Experts of a small language model: vocabulary 16384.
Below are experts of layer 5 (counted from 0) of a mixture-of-experts language model. Rows are named router (the router's row for the expert), down (a neuron's output weights, with its number) and show model dimensions 112-223. Each number is 200 + 20 x the weight over its row's rms, rounded and kept within 0 to 999.
After each expert's rows: a language model's description of what the expert responds to. This comes from a sample of Wikipedia text that the model never trained on.

# expert 17
router,152,173,180,180,213,206,212,200,207,206,190,198,195,202,199,206,251,200,217,180,225,232,210,218,194,208,201,181,203,209,212,205,213,202,226,175,183,186,222,199,203,232,173,208,216,187,225,185,197,174,166,166,226,189,182,224,169,185,206,211,191,238,187,203,190,227,208,207,180,180,190,216,167,217,208,202,227,215,228,167,215,201,212,191,204,218,194,188,242,192,162,184,202,212,204,236,199,205,186,211,194,208,211,203,221,158,194,197,197,151,224,188
down0,204,197,176,194,186,197,189,170,188,208,202,188,186,222,216,204,216,161,205,202,209,167,213,212,206,193,197,185,207,184,176,193,220,163,164,191,204,189,202,197,224,165,130,187,196,199,216,193,212,172,224,210,220,199,181,188,196,193,211,180,216,152,174,208,204,248,168,203,213,200,209,228,212,232,232,157,186,205,221,224,192,193,221,205,202,220,206,187,170,219,188,217,186,188,198,221,225,171,180,210,153,200,171,212,195,213,208,196,227,182,181,184
What it handles: Titles of works. Words inside titles of songs, books, films and episodes, often after opening quotes, such as You, Love, My, The.

# expert 14
router,211,182,169,197,192,210,219,201,189,224,201,171,194,185,173,198,195,205,198,219,184,195,221,222,196,173,209,210,215,180,199,206,185,176,190,254,242,207,192,201,230,226,209,201,159,212,232,214,192,179,180,186,207,190,208,194,195,169,190,193,240,199,181,214,172,185,205,187,204,172,179,210,200,191,167,167,221,213,212,190,198,196,185,183,197,228,238,178,213,198,174,193,206,227,206,181,213,187,195,177,207,210,211,201,226,163,174,187,186,225,222,189
down0,159,188,201,213,177,197,203,209,204,218,190,214,189,218,174,260,181,181,200,213,233,213,227,221,160,218,181,202,238,183,215,220,161,198,206,206,170,210,184,183,198,200,201,165,213,191,197,170,230,199,206,169,192,161,199,200,212,202,203,225,225,212,190,231,215,233,211,189,178,192,211,193,173,210,231,195,198,197,184,203,223,233,190,202,225,172,189,177,185,210,229,200,202,203,209,206,209,197,187,222,169,230,186,207,202,221,222,204,226,203,213,212
What it handles: Initial vowel capitals. Capital vowel letters beginning names, codes or abbreviations, plus the article a, such as A in ATR, O in Othello, E in EGY.

# expert 1
router,207,223,153,220,163,191,238,194,166,196,247,184,191,201,194,217,201,255,188,208,225,219,178,227,194,206,189,199,221,188,199,180,200,216,207,180,211,205,191,206,205,195,202,212,190,199,194,190,203,196,163,219,235,178,178,218,188,161,177,223,221,207,200,207,186,235,195,209,196,215,203,208,221,220,174,206,183,219,203,211,208,219,218,213,189,195,231,187,199,203,177,191,219,213,209,204,211,215,143,217,184,213,206,190,211,219,187,216,179,203,235,194
down0,216,214,218,173,190,176,187,204,173,178,179,219,204,187,199,193,215,210,196,219,200,174,180,191,204,198,187,210,167,180,181,196,177,205,197,197,236,194,222,185,197,223,180,208,197,221,231,238,212,228,173,225,226,150,195,231,220,195,201,140,190,199,209,164,186,164,218,166,205,211,204,195,229,183,203,206,214,212,190,196,188,192,204,182,213,172,218,201,214,179,209,205,208,212,193,189,202,212,212,228,208,178,149,175,211,210,210,247,163,202,184,217
What it handles: Coordinate and time punctuation. Colons, periods, degree and minute marks inside times, coordinates, percentages and table cells, as in 2:13:53, 45°58′, (age 33).

# expert 10
router,187,229,200,190,164,203,190,203,172,227,199,195,144,230,206,204,214,222,210,175,196,215,177,234,192,188,210,209,223,182,203,183,174,228,223,195,199,211,221,202,246,210,179,223,200,206,159,208,193,207,209,212,205,198,201,198,178,174,190,191,215,185,187,216,219,224,211,165,193,199,171,196,178,202,188,232,194,205,200,240,217,225,223,213,175,238,208,168,181,195,178,208,208,216,219,179,211,179,190,231,207,196,215,205,228,199,217,171,181,206,184,193
down0,212,190,194,186,210,210,184,211,202,183,188,158,171,203,173,208,166,183,220,167,220,189,207,187,197,219,205,217,232,186,179,196,221,187,207,210,160,217,187,195,219,238,206,200,214,218,163,177,197,180,205,194,193,178,210,206,200,200,205,181,192,210,207,211,183,187,212,191,188,197,168,188,235,196,216,232,175,221,186,164,223,151,227,204,174,197,235,199,213,191,151,194,177,222,184,165,191,169,238,219,237,224,204,172,208,198,211,194,180,177,210,183
What it handles: Commas. Commas in running text, place names, lists and thousands separators, sometimes joined to the next letter, such as Toronto, ON and 30,000.

# expert 9
router,175,195,155,220,171,162,203,193,198,208,208,188,181,212,204,185,206,237,164,176,184,233,172,205,207,200,200,177,201,197,215,178,189,191,222,198,201,198,183,195,192,184,184,204,187,219,174,172,194,201,206,190,213,200,173,207,191,208,199,214,201,186,224,161,201,215,222,175,212,168,203,202,230,209,202,193,211,177,197,198,200,203,220,192,208,190,200,191,202,229,180,173,210,216,187,193,228,191,166,192,185,180,212,184,221,203,204,199,216,207,211,185
down0,242,194,215,208,192,233,232,161,198,175,216,166,194,237,193,197,190,196,224,230,204,212,188,196,185,191,159,204,191,172,177,209,218,207,192,175,207,202,196,200,184,198,180,184,203,193,220,206,203,190,206,221,184,196,235,222,241,225,214,195,216,203,196,192,197,198,206,211,193,227,217,190,157,184,218,200,203,185,215,186,206,192,202,193,204,203,203,194,226,239,183,214,184,184,209,199,201,206,186,190,228,222,174,211,191,194,227,203,211,203,186,194
What it handles: Word-initial prefixes. First pieces of longer words after the, of or and, often Latin prefixes like con, dis, pres, dev, in conflict and politics text.

# expert 15
router,204,203,194,201,177,211,218,184,173,204,194,191,166,225,205,204,244,238,157,170,188,169,193,221,194,195,231,221,181,211,190,224,226,195,201,227,224,222,219,177,206,208,184,176,218,204,189,162,209,180,200,214,216,177,235,207,214,198,214,217,197,186,240,189,217,197,197,207,210,211,163,181,191,175,206,214,249,237,216,216,185,172,189,199,215,208,246,207,230,204,209,198,201,224,234,198,214,216,151,215,236,205,203,175,229,223,214,147,208,199,199,227
down0,188,198,186,212,220,238,166,200,201,166,195,165,215,235,203,213,216,182,200,234,208,197,199,185,211,201,133,213,202,222,187,211,209,186,227,199,194,194,212,205,188,201,192,225,234,187,208,155,187,218,161,173,204,177,207,232,192,191,188,206,187,210,179,211,197,210,198,185,202,199,221,180,227,172,217,224,200,191,207,199,187,193,186,210,224,200,176,187,193,196,180,223,197,170,179,208,174,202,220,208,222,217,203,220,220,226,200,205,187,190,178,226
What it handles: Digits in tables. Digits and number words inside statistics tables and tallies, such as goal differences, vote counts, population figures, and three, several.

# expert 6
router,173,220,175,200,214,219,216,213,209,180,195,194,200,237,187,174,238,218,199,210,235,215,190,202,169,196,207,181,196,172,225,189,203,205,240,198,217,217,203,191,195,211,193,196,200,219,171,204,207,158,212,210,207,201,203,210,194,203,181,190,199,208,174,192,188,192,214,167,187,202,162,191,167,192,212,184,194,197,211,204,209,208,244,168,212,196,245,191,207,214,192,230,180,201,184,209,194,186,148,224,206,197,222,233,211,154,196,202,160,173,244,184
down0,194,209,231,200,168,199,173,185,189,209,183,179,201,214,215,177,183,198,136,183,205,208,187,211,182,216,171,231,178,174,171,224,189,223,201,195,171,209,190,213,235,172,221,201,230,187,242,194,205,184,164,201,230,170,208,188,208,200,184,215,209,196,184,214,189,186,199,212,195,202,187,173,178,245,177,227,205,217,200,227,196,252,196,183,215,215,207,214,205,168,222,206,220,187,229,224,185,203,224,223,202,210,204,191,189,216,233,197,200,215,206,217
What it handles: Vehicles and technology. Words and word pieces in descriptions of engines, cars, aircraft, weapons and electronics, such as engine, rear, stereo, mm, head.

# expert 11
router,182,225,194,231,189,194,175,193,199,186,196,168,206,198,194,202,208,183,223,214,239,210,219,177,192,195,196,213,257,212,205,198,220,181,238,211,192,198,203,213,197,240,195,188,209,206,235,170,189,208,230,222,192,190,193,187,213,204,235,237,182,207,203,208,172,201,204,197,185,200,179,213,205,251,195,168,245,230,177,180,161,222,199,188,202,182,188,235,167,206,195,174,207,222,202,185,182,199,183,176,186,181,198,204,186,192,186,195,192,204,193,221
down0,209,224,191,222,232,215,202,210,180,195,188,228,189,198,208,195,203,211,199,219,211,212,220,219,215,219,193,190,181,225,238,229,186,215,193,175,198,169,188,209,200,188,196,219,182,196,193,215,232,228,189,204,211,229,176,226,208,219,219,204,195,205,179,194,194,193,206,209,218,160,219,242,200,210,205,226,200,200,198,182,197,205,177,212,188,234,196,148,179,197,174,198,230,222,189,213,192,200,188,244,209,184,208,204,209,187,216,181,177,172,175,169
What it handles: Abstract domain nouns. Common nouns for fields, resources and activities ending a noun phrase, such as music, law, hydroelectric power, olive oil, residence.

# expert 22
router,179,197,187,176,198,172,194,236,201,198,204,183,197,193,187,213,195,225,162,208,197,212,184,195,230,197,190,181,176,216,216,219,193,182,209,190,218,241,210,232,204,225,222,175,189,191,196,168,230,196,187,202,210,237,163,222,210,178,189,236,186,189,172,195,205,201,205,211,232,190,204,215,184,173,208,211,245,201,191,240,198,203,211,208,181,198,218,197,211,199,215,203,219,225,201,181,192,196,173,175,176,220,212,164,220,200,148,195,179,182,199,227
down0,162,205,180,192,189,223,190,212,205,195,203,179,200,191,218,245,209,174,200,220,186,232,172,189,208,189,154,189,201,204,195,208,174,182,161,198,190,162,182,189,185,200,202,231,189,162,205,168,203,177,187,197,202,191,219,169,214,180,195,199,207,196,175,203,200,191,251,203,205,191,173,186,216,241,221,188,156,232,193,226,168,235,236,189,212,230,235,179,191,200,232,196,198,207,224,217,231,212,264,168,191,217,222,180,192,196,216,220,206,216,181,239
What it handles: Surname pieces. Surnames and their later word pieces in cast lists, match reports and tables, such as Jones, Santos, Fras-er, Haw-kins, -ovic.

# expert 7
router,208,175,190,209,209,201,208,203,178,204,196,179,166,212,169,198,202,208,188,202,199,216,230,223,206,205,186,187,197,200,214,222,218,225,214,221,181,191,210,203,214,175,179,230,193,198,185,222,197,176,178,165,200,196,177,191,207,192,181,194,215,220,210,192,199,222,190,189,179,167,146,196,210,213,214,185,230,200,181,223,215,195,200,198,207,176,220,166,200,207,155,237,221,237,222,195,172,219,142,222,179,206,202,232,221,185,200,206,190,187,194,205
down0,202,192,182,222,193,187,206,199,234,164,197,198,219,199,223,242,225,196,203,201,190,216,224,253,228,207,199,217,196,230,203,196,204,205,220,193,227,172,210,198,206,195,186,184,202,186,207,201,193,177,203,189,143,214,205,218,229,168,226,197,216,221,218,212,201,209,193,213,207,191,212,227,230,204,240,178,190,233,195,185,196,202,207,233,177,213,206,204,212,204,192,211,206,182,231,196,225,187,185,175,198,190,200,232,169,251,205,214,213,198,214,220
What it handles: Line breaks in lists. Line breaks ending list items, table rows and headings, as in taxonomy infoboxes, see-also lists, and table header separators.

# expert 5
router,185,189,168,206,191,212,193,188,180,191,217,220,172,213,215,194,235,194,157,205,193,196,191,225,178,162,224,166,195,224,220,183,173,218,198,200,204,186,205,194,229,203,189,210,192,184,201,212,212,201,191,169,233,209,201,202,229,225,184,226,247,220,211,197,210,191,220,211,214,199,184,177,202,184,199,220,220,208,160,208,179,215,198,161,193,189,216,167,193,183,190,198,197,229,192,191,229,244,173,210,227,216,217,186,196,201,202,227,193,212,230,183
down0,213,163,230,221,198,140,191,197,209,185,216,218,190,166,167,212,201,168,220,214,187,148,223,201,197,209,224,205,235,173,171,217,178,230,170,175,170,171,190,207,244,232,195,181,199,241,195,266,179,243,161,219,196,167,235,211,200,223,201,200,226,209,210,183,239,199,160,168,196,217,194,205,166,196,167,200,228,207,216,218,205,225,194,205,244,196,204,206,174,206,218,221,212,197,194,185,180,208,178,224,194,216,199,234,183,235,209,188,217,193,197,191
What it handles: Ordinals and rankings. Ordinal words and suffixes in sports and ranking contexts, such as second quarter, 2nd in a league, 1st season, fifth-largest.

# expert 21
router,203,204,197,193,217,188,186,178,198,180,178,210,227,174,196,197,230,198,183,180,217,233,217,202,206,208,217,201,232,234,212,203,190,194,210,198,222,198,212,221,196,232,207,227,219,218,245,185,207,249,204,193,177,220,146,211,163,198,194,198,184,215,221,184,169,217,155,202,197,207,175,210,179,212,219,209,190,191,201,167,205,207,214,180,211,216,218,201,232,260,195,200,184,184,179,188,220,215,185,198,243,200,202,223,202,203,182,184,180,169,211,180
down0,179,195,190,184,174,161,195,197,199,224,222,222,194,203,239,180,227,193,179,205,198,183,181,232,212,173,212,218,215,200,187,214,186,215,221,187,207,169,208,189,214,180,173,199,191,180,159,195,190,212,218,197,203,223,186,206,190,223,219,176,219,209,203,202,179,190,213,197,201,182,198,220,195,203,203,210,208,211,189,159,187,207,173,181,176,179,182,232,212,191,164,188,200,236,197,200,221,195,200,197,180,169,213,194,216,191,199,209,209,205,212,186
What it handles: Institution and place names. Words in names of institutions and places, such as University, High School, Creek, County, and name pieces like Maryland or Richmond.

# expert 3
router,215,235,177,207,226,169,223,223,190,206,206,177,162,210,167,205,219,217,197,211,214,239,174,227,210,174,216,198,207,179,232,204,205,181,206,201,196,182,211,180,196,201,177,213,205,231,207,187,204,196,157,168,185,212,201,199,228,198,193,214,206,202,200,210,198,244,200,202,186,185,172,219,189,222,194,172,193,204,209,211,211,217,228,192,185,229,206,173,215,211,188,203,203,213,178,210,194,207,153,211,170,205,196,196,203,201,234,181,216,171,209,222
down0,216,197,219,198,189,196,168,198,198,226,208,180,196,220,200,207,226,234,166,200,193,199,216,220,196,173,181,195,214,173,234,213,198,241,192,187,216,211,200,204,222,179,200,180,228,176,188,192,206,213,185,212,203,166,190,185,212,193,205,190,180,179,185,207,169,191,213,183,219,202,166,183,179,184,233,176,201,195,220,216,185,199,184,199,217,190,184,187,216,169,182,198,217,224,153,210,205,196,176,200,223,198,197,186,243,205,190,231,210,201,200,217
What it handles: Odd word fragments. Mid-word pieces of foreign names, Greek letters, LaTeX symbols and linguistic reconstructions, such as *wīhaz, -ilo, p_{n+1}, Chadderton.

# expert 12
router,219,214,184,180,196,208,230,184,189,184,194,219,142,236,217,186,219,223,188,189,214,209,205,243,180,226,232,182,185,178,210,207,195,197,184,200,223,197,172,181,188,208,193,205,189,202,188,187,215,197,198,174,249,205,198,211,215,195,205,194,194,196,205,188,159,205,195,197,193,201,176,211,172,193,206,192,210,199,186,254,207,198,231,196,212,208,231,200,223,197,176,216,195,229,214,172,243,205,122,210,198,204,200,187,217,194,211,164,212,195,197,206
down0,164,190,194,217,212,209,214,200,211,223,173,232,159,214,230,221,189,220,182,199,224,187,236,221,209,210,178,202,214,197,203,192,200,194,182,224,231,192,204,235,166,179,185,163,241,173,194,199,219,180,225,207,178,184,190,204,229,211,218,178,198,199,192,185,188,172,204,244,200,248,189,199,192,200,207,223,160,211,217,203,187,175,213,254,171,217,237,204,178,172,184,172,206,217,188,189,198,212,142,197,200,184,175,206,168,188,166,200,213,165,192,217
What it handles: Year and number digits. Leading digits of years and other numbers in dates, tables and lists, such as 2 in 2015, 1 in 1936, 21.